config.toml
n_layer = 13
d_model = 448
n_experts = 4
experts_per_token = 1
d_expert = 544
d_shared_expert = 0
activation = "swiglu"
moe_layers = [1, 2, 3, 4, 5, 6, 7, 8, 9, 10, 11, 12]
router_score = "softmax"
normalize_top_k = false
routed_scale = 1.0
balance_loss = 0.0144
balance_bias = false
router_noise = 0.3
router_logit_norm = 1.0
router_bias = true
init_std_router = 0.0323
lr_router = 0.000269
n_head = 7
n_kv_head = 1
head_dim = 64
vocab_size = 8192
norm = "rmsnorm"
norm_place = "pre"
norm_eps = 1e-06
positions = "rope"
rope_base = 10000.0
rope_fraction = 1.0
qk_norm = false
attn_scale = 0.125
tie_embeddings = false
parallel_block = false
init = "uniform"
init_std_qkv = 0.0212
init_std_o = 0.0212
init_std_up = 0.0212
init_std_down = 0.0
optimizer = "ademamix"
lr = 0.000264
lr_mult_qkv = 0.4
lr_mult_o = 0.754
beta1 = 0.9
lr_head = 0.00561
grad_clip = 1.0
warmup_steps = 578
schedule = "wsd"
decay_fraction = 1.0
decay_shape = "sqrt"
final_lr_fraction = 0.0
batch_tokens = [32768, 65536, 131072]
seq_len = 1024
doc_mask = false
train_tokens = 419800000
steps = 5667
dataset = "wikipedia_en"
Below are experts of layer 9 (counted from 0) of a mixture-of-experts language model. Rows are named router (the router's row for the expert), gate (a neuron's input weights, with its number), up (a neuron's input weights, with its number) and show model dimensions 224-335. Each number is 50 + 10 x the weight over its row's rms, rounded and kept within 0 to 99.
Before each expert's rows: "gets" lists some tokens that make up at least twice as much of what it gets as of all text. This comes from a sample of Wikipedia text that the model never trained on. Tokens count by the router's weight.

# expert 0
gets: "1", "9", "2", "3", "5", "4"
router:33 58 51 64 63 66 55 56 52 57 52 46 61 66 44 53 54 37 65 39 69 47 56 34 56 47 46 40 57 57 46 64 46 40 34 43 47 43 44 57 49 46 40 65 43 31 54 55 42 54 45 47 65 50 56 63 58 48 49 50 42 41 40 39 42 52 53 36 45 49 39 57 38 57 37 52 52 64 48 48 43 50 38 55 58 57 50 48 68 25 63 45 63 49 36 61 62 55 36 48 65 36 56 41 66 53 39 55 69 59 34 50
gate19:59 55 48 47 51 37 58 37 41 58 52 38 28 42 21 35 47 57 41 61 55 31 46 60 50 42 43 62 36 53 60 64 61 53 47 52 51 42 41 74 45 68 40 57 36 70 51 46 45 46 49 61 45 48 52 53 48 40 41 65 39 57 45 49 54 58 60 48 51 57 59 74 50 64 44 43 54 50 37 48 61 54 52 57 62 58 38 43 30 52 50 58 57 54 57 56 41 65 46 48 59 60 63 48 35 51 44 51 56 50 58 36
up19:58 70 58 73 59 39 46 43 54 40 69 53 51 53 49 69 48 36 51 50 44 35 42 73 47 45 60 35 50 45 61 47 56 50 39 54 43 54 47 53 61 50 47 56 56 40 50 39 38 69 32 47 48 45 54 43 38 60 46 61 54 37 51 63 51 46 28 47 51 42 39 56 58 36 48 31 53 43 43 42 47 52 55 62 62 54 54 53 32 43 51 45 46 61 34 40 55 58 36 53 35 55 41 55 20 61 50 53 59 53 33 50
gate20:49 45 47 53 43 48 55 45 45 75 41 41 33 59 40 33 50 42 30 53 46 51 34 61 36 50 33 45 43 48 56 54 63 41 61 62 52 52 39 44 59 65 48 58 61 41 51 45 49 38 47 61 51 46 41 50 63 29 56 68 64 46 31 71 51 65 44 41 47 55 47 57 49 46 67 59 57 45 49 55 66 45 72 58 41 41 38 65 32 56 52 43 55 52 43 47 39 51 49 48 49 40 54 34 48 49 58 54 65 55 54 40
up20:38 61 40 40 55 50 43 63 47 45 40 38 50 64 57 36 51 43 52 45 50 46 48 41 53 47 52 57 60 61 48 55 44 46 38 47 56 63 34 59 39 40 49 41 37 56 46 70 43 42 45 67 46 48 52 61 53 42 56 50 39 39 55 61 56 42 44 56 43 43 56 47 59 64 49 54 50 52 33 56 36 65 58 33 37 60 62 55 39 36 50 56 59 52 45 51 58 41 65 42 38 53 51 38 39 31 42 57 57 63 43 52
gate21:52 41 55 38 51 61 49 48 50 46 48 38 53 54 50 54 43 46 33 55 63 49 50 50 52 57 41 37 25 43 54 57 59 73 40 62 34 61 49 46 45 59 54 41 62 27 41 59 46 46 63 50 56 56 42 46 50 69 73 45 47 36 74 45 52 47 36 43 60 53 60 49 51 63 62 58 47 67 57 42 52 51 51 53 51 64 26 32 47 59 62 65 54 54 49 69 37 38 43 61 31 49 45 38 34 53 58 54 37 51 59 50
up21:57 52 58 46 56 47 47 52 45 53 37 63 62 54 58 55 59 68 39 51 46 36 43 54 39 41 47 62 48 54 60 54 48 58 48 52 43 53 67 60 44 48 45 54 80 47 49 41 55 63 67 53 29 61 51 70 64 47 56 46 43 55 47 48 50 42 78 51 55 40 45 45 45 33 62 45 54 58 42 46 47 46 60 51 66 42 54 35 40 47 57 55 42 43 43 44 51 58 34 42 37 64 56 49 59 48 61 46 52 59 66 51
gate22:65 61 36 70 57 51 41 26 51 50 40 25 56 46 53 54 33 54 50 66 52 47 49 56 51 45 50 56 48 56 52 56 55 33 51 40 51 44 45 55 43 61 47 43 57 65 59 55 60 59 33 58 63 54 35 47 66 52 48 47 61 48 27 47 49 32 57 63 63 42 66 46 50 50 41 34 61 45 50 47 68 48 39 51 58 58 40 45 47 61 71 64 48 45 55 66 46 43 42 42 50 53 61 60 52 46 54 53 48 51 56 52
up22:60 35 45 59 63 43 37 53 55 44 49 51 47 54 28 30 69 50 57 66 47 34 41 59 52 46 61 43 59 55 53 53 58 56 60 50 47 53 45 49 53 48 38 56 66 41 54 59 60 58 53 63 38 58 30 62 68 38 37 62 56 58 38 55 57 35 38 37 47 61 50 42 34 54 44 57 63 53 48 43 46 37 50 54 47 72 39 74 53 41 45 66 35 50 51 57 41 30 59 48 52 44 59 38 45 54 34 45 47 51 38 68
gate23:41 57 59 46 29 44 37 48 42 67 57 60 57 48 32 58 66 57 54 56 55 58 37 62 55 50 45 54 33 46 41 56 56 27 51 45 43 52 55 56 62 54 59 63 50 38 49 44 47 38 41 53 43 57 41 53 45 53 60 59 62 51 64 64 69 48 60 60 48 47 36 53 41 44 47 44 56 54 70 47 64 55 51 51 55 57 72 44 49 57 61 45 46 61 34 55 59 56 46 46 46 51 50 44 46 69 36 64 36 55 58 51
up23:45 46 57 60 64 66 38 38 58 49 51 50 56 52 51 49 51 71 42 41 57 39 49 68 47 48 36 36 45 66 43 52 43 49 46 53 64 70 64 60 54 39 35 28 64 53 64 63 35 43 52 46 36 48 40 66 51 52 58 61 56 52 38 32 42 41 63 61 44 58 63 47 49 28 47 58 48 36 57 47 48 55 56 65 60 45 57 60 47 65 64 42 63 43 39 49 51 41 61 59 44 47 60 39 53 36 52 60 22 49 42 54
gate24:63 34 39 61 30 64 55 37 52 43 38 58 58 68 71 39 61 59 56 64 67 58 44 31 59 49 45 57 56 50 31 50 65 51 47 42 55 42 49 57 48 56 65 52 58 55 49 29 53 43 53 71 51 64 33 38 63 59 49 51 48 55 30 46 52 51 54 54 38 50 50 55 64 60 49 46 53 56 71 54 42 44 48 28 54 67 67 40 52 53 56 59 38 56 64 53 38 58 50 51 44 42 45 62 66 50 50 50 53 59 49 58
up24:60 58 34 60 46 53 62 46 47 34 38 61 69 60 52 44 52 60 60 53 52 62 36 35 47 47 52 62 47 45 48 43 60 48 57 38 32 45 37 50 52 49 73 64 57 64 36 38 54 60 50 49 49 52 62 40 48 55 53 37 34 33 64 52 57 71 58 55 41 51 45 51 67 37 47 37 54 49 62 33 44 57 60 57 60 59 56 37 55 39 62 62 45 45 54 51 49 57 50 45 53 41 59 70 51 51 62 55 49 59 37 51
gate25:37 58 57 35 49 61 57 45 46 54 55 48 39 38 53 39 43 66 46 41 54 51 42 55 39 57 39 53 52 53 41 50 55 50 52 63 46 62 56 51 59 44 64 54 38 70 47 26 63 43 79 42 55 63 50 47 52 16 53 27 40 38 69 60 68 62 31 53 73 44 54 51 49 55 58 44 34 45 56 60 39 70 55 34 47 62 38 45 59 45 69 38 57 40 52 39 68 54 57 60 36 63 54 48 41 34 52 42 47 33 57 54
up25:41 49 52 46 45 48 50 61 47 52 31 66 52 59 61 46 45 53 57 47 48 59 47 65 40 49 37 44 54 49 51 52 61 42 51 69 46 58 39 45 39 41 51 40 49 46 38 33 56 40 60 38 47 58 61 45 59 23 44 36 58 37 55 66 67 62 51 47 54 48 33 31 68 49 40 46 50 51 44 59 34 63 42 64 56 54 43 19 43 36 53 46 49 37 53 46 65 63 52 56 52 29 46 53 40 54 45 65 59 49 56 31
gate26:59 42 52 69 60 69 46 37 66 39 48 50 51 42 60 57 60 45 60 50 51 59 54 40 46 35 40 72 59 63 65 39 62 45 50 39 55 38 39 57 57 70 46 37 43 51 38 35 54 30 71 50 63 68 44 34 66 45 53 38 44 51 51 46 43 56 58 64 36 41 38 51 58 52 44 56 33 50 64 60 60 43 44 46 43 60 51 57 49 63 57 61 46 41 51 47 39 61 36 44 52 60 42 46 53 59 42 42 58 41 71 54
up26:59 48 50 52 55 44 42 41 43 49 67 54 51 45 31 34 57 60 46 61 67 48 55 70 61 56 34 37 50 44 35 61 37 55 37 50 49 79 55 52 51 41 60 44 45 53 50 28 51 34 43 39 47 57 54 52 50 35 50 60 54 36 54 59 40 52 51 43 56 60 52 55 50 38 56 43 62 48 40 56 39 47 27 46 51 44 61 29 54 47 46 51 62 49 52 43 66 32 36 55 39 46 56 65 44 33 31 51 46 55 49 35
gate27:37 47 42 40 47 64 47 61 50 44 56 39 55 40 81 43 63 41 42 25 56 46 66 50 48 54 50 62 72 61 62 50 45 58 56 43 47 50 45 50 50 56 30 44 57 60 40 65 47 57 52 49 37 31 57 49 38 62 40 62 37 56 70 45 66 45 37 48 63 48 61 51 54 43 46 51 61 53 41 49 33 48 44 41 50 46 73 62 40 57 41 34 60 48 59 49 58 27 62 58 46 53 57 41 37 52 42 58 50 50 62 45
up27:58 66 48 47 42 38 58 58 52 55 48 49 60 60 25 49 50 57 42 55 52 50 43 46 55 59 58 56 55 52 48 38 57 33 45 43 50 54 69 58 47 58 43 69 46 50 62 50 37 61 64 38 45 68 49 61 40 44 48 31 44 38 55 51 45 60 42 53 48 53 40 38 54 48 54 68 61 51 45 43 51 45 43 49 50 41 48 42 50 54 50 45 41 57 38 47 44 50 55 40 49 55 59 62 63 63 53 48 36 63 64 34

# expert 1
gets: "s", " was", " is", "ing", " by", "ed"
router:57 39 46 41 67 38 48 40 67 55 64 50 60 34 40 60 62 46 65 47 44 62 58 54 31 33 49 52 50 66 38 47 47 31 60 43 43 44 62 63 71 45 47 50 40 37 42 60 42 61 40 68 42 42 50 60 48 57 61 65 47 59 58 51 54 36 52 50 60 43 39 59 61 42 41 58 51 67 63 53 47 46 32 64 47 48 35 48 30 49 39 56 35 35 53 52 53 48 64 54 61 59 59 36 52 47 56 39 59 65 55 57
gate19:49 37 30 51 47 58 45 31 42 62 65 43 46 47 47 55 41 57 59 46 48 52 54 47 45 54 53 43 28 44 45 64 70 53 50 56 50 44 41 33 65 49 44 58 47 67 57 58 74 44 53 65 64 37 47 69 66 52 44 50 43 53 38 40 56 53 59 57 69 27 34 45 48 34 57 46 41 59 50 71 50 59 57 54 49 32 49 46 40 79 50 62 42 60 58 38 46 48 66 73 47 54 40 50 54 52 56 44 52 40 47 59
up19:64 29 31 47 58 49 48 40 44 65 63 47 63 67 50 59 35 58 59 43 56 45 34 38 55 70 46 55 51 54 51 37 62 51 55 49 42 41 43 37 47 48 28 60 26 58 45 61 53 49 47 55 54 46 47 65 51 44 53 38 45 60 38 55 56 29 50 50 51 39 63 50 62 45 56 50 44 66 52 57 50 50 41 43 31 35 47 39 45 76 34 58 52 51 52 54 56 57 49 56 41 62 31 44 67 54 48 44 42 51 56 56
gate20:60 47 56 48 26 72 44 52 48 58 47 52 72 51 63 47 44 45 42 40 31 58 44 61 50 46 49 43 54 56 44 60 52 60 42 48 41 39 32 26 66 62 51 41 66 51 47 50 45 62 63 67 61 44 38 52 57 57 63 54 53 47 57 48 57 56 62 56 58 54 41 53 45 64 74 49 39 47 47 60 38 60 52 50 60 47 55 52 43 68 56 56 59 57 42 44 48 38 43 55 39 42 51 64 42 55 50 61 49 46 52 60
up20:60 44 38 72 68 41 55 32 43 45 46 49 24 37 36 59 40 62 48 39 68 55 62 49 70 57 54 63 64 46 68 39 61 55 49 46 46 38 64 65 52 54 28 61 33 59 59 31 48 56 46 36 51 67 62 71 44 30 42 65 62 59 46 52 51 55 49 13 53 56 47 54 57 34 43 52 46 40 47 44 50 45 61 54 31 47 47 30 51 47 49 67 35 48 62 63 61 53 46 49 55 45 43 31 54 54 44 33 42 48 40 54
gate21:47 49 44 59 45 72 73 66 40 50 50 59 36 38 45 59 39 45 44 56 39 61 60 60 44 43 56 29 45 54 59 47 53 55 50 54 56 40 43 27 52 41 49 39 59 55 49 42 44 57 50 53 43 58 62 38 63 55 64 41 40 48 60 48 47 39 45 39 43 59 47 55 38 58 78 41 49 54 41 52 59 45 56 59 66 61 55 49 66 69 63 43 54 50 53 46 61 44 54 44 27 64 53 52 43 54 50 50 57 67 46 53
up21:35 44 48 23 56 45 45 49 39 46 62 56 55 38 40 55 57 40 28 47 44 45 36 53 33 49 52 45 40 60 48 65 55 57 46 60 38 58 45 35 61 66 53 32 64 27 53 52 58 52 54 54 49 43 61 47 64 43 75 29 28 53 68 60 47 58 45 45 54 56 53 49 55 53 73 33 45 62 46 50 49 54 63 48 60 53 26 47 53 50 41 51 41 43 47 71 72 59 41 48 36 59 75 54 54 55 53 50 52 43 58 46
gate22:43 46 41 52 66 66 58 49 57 37 43 53 39 60 52 62 50 72 62 35 68 58 42 49 45 50 43 51 70 47 39 41 44 63 51 43 34 43 36 35 47 42 48 64 36 49 31 41 24 33 61 41 34 44 57 43 66 41 59 48 56 38 39 43 50 40 60 49 49 49 34 39 59 47 40 52 56 43 57 66 51 32 44 61 43 45 45 53 36 49 40 43 42 68 63 51 54 19 48 53 53 63 64 56 41 53 43 45 46 55 47 56
up22:45 44 45 59 60 49 66 38 50 41 62 53 48 42 51 46 44 39 69 63 60 36 59 48 65 64 54 46 47 51 66 53 35 59 59 59 43 51 43 59 50 54 37 47 57 52 57 55 62 54 52 43 69 52 51 54 45 62 44 43 50 42 71 28 39 49 39 62 42 50 58 52 56 60 38 54 52 59 58 47 54 35 51 56 53 48 48 49 50 59 63 79 53 46 51 56 18 51 44 48 34 53 44 52 49 56 66 71 40 42 60 32
gate23:62 31 54 53 35 58 54 48 41 65 51 42 69 50 69 44 41 60 59 56 23 52 71 56 58 58 45 58 47 57 46 60 45 61 50 54 39 42 51 36 69 57 49 40 38 60 51 52 55 55 52 49 61 46 48 48 38 47 59 74 50 55 25 54 51 45 61 63 80 48 47 52 63 72 63 50 44 53 54 59 46 55 35 38 36 58 63 47 47 31 68 57 62 59 33 29 50 42 54 60 47 41 40 53 47 59 40 58 34 42 60 50
up23:55 59 41 44 45 52 45 66 55 55 60 61 53 43 66 56 34 49 49 52 35 43 42 61 54 62 44 65 43 51 68 51 51 58 48 47 37 52 67 56 67 58 39 50 36 52 63 59 51 51 42 49 40 41 51 48 49 51 45 58 42 72 33 43 47 53 52 62 59 36 59 56 57 63 53 42 41 56 49 62 49 35 29 59 42 53 35 41 75 67 54 25 53 49 54 41 48 44 32 41 37 46 37 68 42 54 64 55 42 49 43 54
gate24:33 50 40 44 53 61 54 52 71 48 45 45 51 61 39 51 36 59 57 29 26 72 42 53 35 54 43 44 61 50 43 59 51 44 42 49 54 58 53 40 55 64 42 51 40 52 53 55 56 39 47 44 36 72 69 31 62 46 50 26 27 40 48 58 62 54 48 36 55 39 47 49 54 69 65 58 31 47 37 51 41 47 41 57 42 46 53 39 34 46 43 32 44 57 42 51 41 36 57 56 67 54 45 52 51 49 47 43 42 50 45 44
up24:66 48 54 37 33 60 48 57 51 62 68 50 47 64 47 56 67 56 40 43 67 28 60 70 44 44 41 44 49 35 70 32 57 46 77 46 56 58 40 44 41 46 42 45 55 48 36 46 53 44 59 37 61 26 50 55 53 65 68 46 42 70 48 53 62 58 63 32 46 51 42 41 56 38 45 49 53 58 49 63 59 57 66 34 34 45 47 47 48 67 39 36 55 37 68 34 61 58 49 73 67 60 42 59 60 47 49 54 42 53 44 53
gate25:68 39 54 42 51 55 57 40 48 61 53 63 54 62 52 54 57 68 54 48 70 64 33 31 33 52 50 56 44 63 52 48 61 59 53 55 42 51 54 37 39 42 55 34 28 56 54 52 36 72 57 51 43 52 48 58 50 45 63 70 43 59 42 38 51 32 59 40 53 59 56 63 63 36 50 56 55 45 53 56 46 42 52 51 51 45 33 47 38 56 44 56 41 55 58 39 47 58 57 46 56 50 50 56 58 52 50 39 47 51 49 61
up25:42 67 64 55 42 39 64 42 36 43 47 55 65 55 46 44 57 43 80 53 32 36 43 50 58 52 63 47 42 61 49 48 38 51 35 58 55 67 61 43 48 34 51 54 57 53 47 58 43 40 43 49 66 71 47 46 65 60 50 57 55 31 50 43 63 58 57 44 53 61 50 40 38 51 62 55 41 47 45 80 45 56 55 49 35 57 44 58 31 44 52 38 53 36 57 55 51 52 43 57 45 50 44 40 56 38 48 45 52 41 36 43
gate26:51 26 49 47 57 51 55 29 47 62 65 48 62 66 45 51 43 50 33 37 42 59 58 35 37 40 43 47 48 49 34 66 38 57 48 61 43 53 75 31 59 49 35 46 48 54 52 52 56 40 75 61 56 60 44 57 73 55 44 41 52 52 43 60 53 33 70 59 59 39 50 38 45 45 54 46 37 47 39 43 51 57 61 36 40 62 28 39 22 55 38 61 30 64 47 56 50 42 58 36 40 61 59 41 47 49 54 41 53 57 52 72
up26:49 66 56 52 47 53 53 61 59 44 43 54 29 27 58 50 37 42 43 61 46 55 55 54 39 71 46 57 42 53 43 39 64 46 52 48 44 54 27 52 47 56 47 48 64 30 56 68 51 54 52 42 49 49 72 49 61 51 65 53 35 49 50 55 43 56 47 36 46 70 45 51 38 52 61 50 57 52 57 49 34 43 35 56 50 56 50 49 48 62 60 48 46 59 40 60 47 34 45 64 54 69 62 59 54 67 48 74 48 45 57 43
gate27:54 56 47 57 53 58 46 49 31 39 64 64 61 52 69 51 45 47 31 74 51 63 51 63 47 55 44 55 53 47 49 55 46 33 49 44 42 44 68 44 60 35 54 55 65 41 53 49 54 48 63 65 41 44 39 58 56 52 44 55 48 42 50 53 65 32 45 62 42 51 53 59 42 50 60 64 44 38 57 41 41 55 43 43 33 29 41 60 48 51 38 65 32 40 72 39 55 21 35 47 53 57 47 64 56 44 50 50 57 54 49 50
up27:43 74 30 39 50 55 70 38 51 53 58 42 51 50 44 60 39 46 52 42 51 61 45 41 64 33 37 71 47 38 52 56 69 43 30 39 47 43 48 44 36 55 29 57 38 61 55 57 67 64 48 48 62 59 43 52 49 39 45 52 53 40 48 41 45 58 61 50 58 44 54 45 48 59 48 52 43 66 54 35 59 53 58 63 59 57 59 35 57 59 54 39 63 46 41 54 59 53 51 46 33 35 48 36 56 81 60 55 46 43 46 57

# expert 3
gets: " |", "\n", ",", " the", ".", " of"
router:53 63 39 42 58 63 58 59 73 70 43 43 57 41 58 35 62 47 57 66 45 42 35 49 52 40 45 65 51 54 38 25 59 40 58 49 57 43 46 36 17 57 40 59 54 46 29 43 45 59 41 37 67 45 36 52 37 64 37 48 47 57 55 54 36 41 46 44 39 51 37 38 28 47 43 54 69 35 36 59 64 57 66 62 72 51 58 46 60 42 43 48 45 63 34 56 47 48 60 65 52 43 54 64 55 41 50 31 45 52 53 56
gate19:60 61 63 50 41 73 39 33 63 55 48 46 31 60 69 38 42 47 58 43 46 50 29 51 64 30 41 37 62 65 54 42 60 45 57 38 45 58 47 50 43 41 45 58 31 63 41 37 42 34 60 48 33 45 46 33 40 62 32 51 46 26 49 50 59 40 45 43 61 49 40 60 48 43 58 47 43 54 45 51 55 45 66 64 51 60 42 44 41 44 43 49 39 56 52 57 63 38 49 61 52 50 52 55 54 38 51 54 46 46 35 64
up19:67 61 34 64 31 74 49 29 50 42 48 40 27 50 42 57 48 54 35 47 42 43 32 47 71 54 52 44 46 52 47 39 49 43 49 37 47 52 35 45 41 55 38 66 40 63 51 40 49 40 42 41 48 53 55 47 49 56 54 69 47 36 65 39 37 46 63 38 58 61 58 61 43 50 37 62 41 53 52 75 49 47 58 52 54 55 61 36 48 36 56 63 43 44 56 46 55 69 56 66 62 27 50 56 53 42 48 50 44 58 49 47
gate20:47 47 28 75 46 40 69 39 43 65 71 40 46 39 37 73 54 60 67 61 53 56 50 39 56 41 33 52 42 39 50 47 45 59 49 35 56 54 46 49 46 35 44 43 37 50 52 56 71 47 69 57 38 59 37 48 69 48 67 58 50 54 57 54 43 60 48 43 51 59 47 56 20 36 46 68 58 30 52 59 45 64 45 58 50 52 44 42 80 55 47 41 50 51 44 42 51 43 47 51 47 52 56 58 58 54 38 33 48 58 37 37
up20:57 61 47 63 50 56 36 51 34 34 54 58 41 30 47 42 41 50 44 31 53 52 46 33 53 45 52 53 56 58 54 48 53 50 61 48 63 39 55 49 43 67 53 55 53 60 58 36 36 58 43 47 32 44 45 42 47 54 59 70 60 52 54 58 45 46 49 53 68 45 46 58 65 49 58 46 45 61 66 39 62 44 58 50 48 49 41 46 34 40 55 51 55 47 40 48 50 79 61 58 48 34 51 39 49 44 51 51 45 48 52 64
gate21:49 67 45 68 39 46 65 34 45 57 62 50 48 41 43 73 34 56 36 49 47 48 49 39 61 52 55 56 36 46 55 56 65 68 50 54 49 51 57 45 58 67 33 55 48 73 65 87 51 57 45 49 60 37 50 59 61 65 49 37 46 60 59 47 45 58 59 52 58 53 46 60 42 50 57 70 52 46 36 35 59 60 38 38 46 44 35 59 57 43 45 52 42 42 55 59 44 44 51 66 60 60 44 50 51 65 69 36 41 36 48 50
up21:42 44 37 55 67 51 26 68 57 68 48 37 42 68 41 46 71 40 62 56 43 59 56 52 47 55 50 49 52 44 46 52 67 51 44 38 50 67 61 52 57 39 48 25 43 50 50 54 53 45 51 53 47 66 49 67 60 38 52 49 56 49 43 61 48 45 47 68 65 33 59 47 48 33 35 48 60 50 51 54 42 57 54 66 53 54 50 63 51 52 46 44 50 40 65 60 36 39 50 41 61 42 47 59 42 47 47 35 40 40 74 60
gate22:63 56 57 41 49 58 74 51 45 31 64 47 67 50 49 49 51 44 38 57 40 47 48 55 52 58 69 58 51 44 54 58 42 44 39 26 61 40 41 64 60 45 43 66 33 62 42 40 54 46 35 48 49 42 63 50 43 23 40 51 55 45 36 47 67 59 36 48 38 38 40 42 54 31 48 43 51 49 66 45 50 59 51 54 42 52 55 34 30 43 53 39 64 49 46 60 54 64 43 59 25 40 37 49 33 26 53 46 49 46 37 40
up22:43 47 58 46 37 60 46 47 58 39 37 32 58 60 43 43 65 61 50 40 57 42 60 45 51 54 35 45 49 43 42 32 63 54 61 66 53 65 47 51 41 34 50 26 56 62 42 48 36 47 59 53 28 67 47 32 54 56 70 62 62 37 54 38 35 57 61 40 43 53 65 61 61 52 40 47 57 71 63 33 49 44 43 43 60 38 57 39 52 58 55 45 56 48 53 59 57 45 52 47 56 67 49 59 44 40 36 50 42 61 56 47
gate23:51 63 55 45 36 58 43 54 53 26 50 51 46 54 44 46 47 41 43 51 42 61 54 59 60 68 37 51 48 44 38 44 70 59 41 45 50 48 40 61 63 59 68 65 33 55 48 52 59 50 30 41 66 55 57 46 50 50 55 39 63 33 45 50 56 69 34 50 56 47 55 72 39 86 59 51 59 58 66 36 64 58 51 48 55 66 62 56 41 51 65 51 32 45 59 52 41 42 57 34 59 51 57 47 66 48 61 55 49 46 73 37
up23:54 52 45 36 40 40 51 52 57 48 31 51 45 46 62 52 66 38 58 56 38 64 43 36 59 61 42 45 59 45 45 56 59 56 44 49 50 53 43 35 55 56 51 55 42 52 53 50 59 48 43 47 61 62 49 46 40 48 45 42 54 54 37 56 41 52 54 55 60 64 43 41 32 78 41 32 70 62 66 51 51 48 53 43 57 48 58 44 62 50 69 40 31 39 53 46 45 46 35 37 78 52 42 59 69 55 61 57 52 48 60 44
gate24:71 62 48 61 35 48 28 38 40 59 60 54 41 56 63 51 48 57 34 56 52 49 43 39 48 39 52 50 34 45 26 50 35 60 56 66 49 49 41 49 58 41 50 32 57 50 35 43 58 50 48 34 60 56 48 42 52 43 54 34 52 45 46 48 44 48 44 49 60 45 59 75 47 37 64 29 51 52 50 50 54 41 50 38 53 26 44 47 64 57 48 61 25 55 46 45 41 47 70 27 55 63 46 59 54 58 43 24 44 60 57 59
up24:44 48 40 58 54 44 44 46 42 58 45 57 59 41 39 57 52 62 50 54 44 40 39 48 45 40 39 44 50 47 40 59 42 44 44 62 54 52 54 45 61 54 62 49 54 42 60 51 61 45 52 33 54 34 39 42 53 58 55 52 54 58 50 45 56 42 32 54 39 45 57 42 38 37 60 29 61 46 36 44 70 36 53 48 51 44 61 37 26 44 49 45 44 51 42 42 54 46 56 41 55 56 47 55 52 36 45 37 59 48 38 36
gate25:59 41 47 56 43 56 42 52 57 30 47 43 46 23 50 55 58 48 46 65 60 45 49 68 62 66 37 67 44 51 44 48 71 53 50 68 49 50 57 46 53 44 48 60 38 53 56 45 48 48 47 53 53 50 45 49 54 46 54 55 61 54 65 39 53 60 30 57 44 50 74 54 50 63 40 55 62 49 59 32 54 62 54 57 49 61 46 56 61 48 53 38 16 48 51 54 52 47 37 41 86 35 59 46 57 48 46 58 42 37 58 46
up25:45 39 51 41 46 33 62 52 56 58 53 31 50 56 51 36 54 61 55 64 57 54 55 37 48 63 39 34 55 21 48 53 31 45 46 54 61 38 48 72 63 57 35 62 54 55 56 63 28 51 64 60 41 52 69 49 41 45 41 33 49 72 44 46 62 49 65 56 36 41 67 38 31 52 34 41 42 34 45 43 31 43 40 29 47 52 60 53 29 43 44 47 56 55 45 46 66 62 39 56 42 51 39 58 69 55 51 39 51 56 31 57
gate26:55 63 54 61 42 45 37 34 47 55 55 44 40 30 46 57 58 50 74 68 45 50 26 40 62 57 56 49 46 33 57 51 55 26 56 73 60 49 74 48 51 62 50 53 64 61 46 41 44 49 45 46 52 68 35 46 47 34 36 46 56 41 33 63 40 64 58 41 52 43 58 35 45 43 43 39 48 61 54 41 53 63 40 51 62 47 64 44 31 52 45 65 36 46 43 50 65 48 58 38 49 62 37 41 50 29 60 36 52 47 36 53
up26:32 45 48 45 54 35 39 32 39 39 38 42 56 53 50 37 41 45 51 63 43 47 53 40 54 46 51 54 57 49 42 57 51 51 54 44 57 60 55 36 42 45 34 51 73 42 68 47 49 46 56 42 42 57 48 60 44 50 42 57 49 42 65 45 40 49 69 56 69 54 42 42 35 51 46 43 67 62 37 54 52 51 61 42 49 59 42 37 43 43 33 43 62 38 40 46 47 54 50 52 55 62 29 45 38 44 54 41 55 49 52 42
gate27:54 60 44 47 43 42 52 45 57 49 68 51 60 55 49 31 48 71 58 49 48 42 51 53 62 27 48 58 42 40 49 37 46 66 51 55 63 59 46 62 47 53 47 58 42 48 51 56 47 63 52 43 67 40 47 44 54 73 26 43 49 46 62 48 58 47 39 56 37 45 32 51 36 58 68 48 40 52 40 36 45 37 36 50 69 57 48 58 47 63 72 58 59 42 47 42 44 45 62 37 49 54 52 43 33 63 61 48 62 51 31 51
up27:30 42 60 64 27 53 54 66 50 54 37 56 52 51 50 56 58 54 40 28 52 47 51 59 68 49 51 38 70 33 53 62 38 35 54 37 37 41 54 48 56 70 54 67 48 47 58 49 44 73 36 72 38 43 57 37 60 32 53 62 58 69 45 63 60 60 56 45 41 48 47 63 64 55 42 55 37 61 55 28 19 56 58 58 53 43 62 50 45 38 35 63 51 59 66 57 49 64 58 55 46 44 47 50 44 46 42 53 55 45 46 60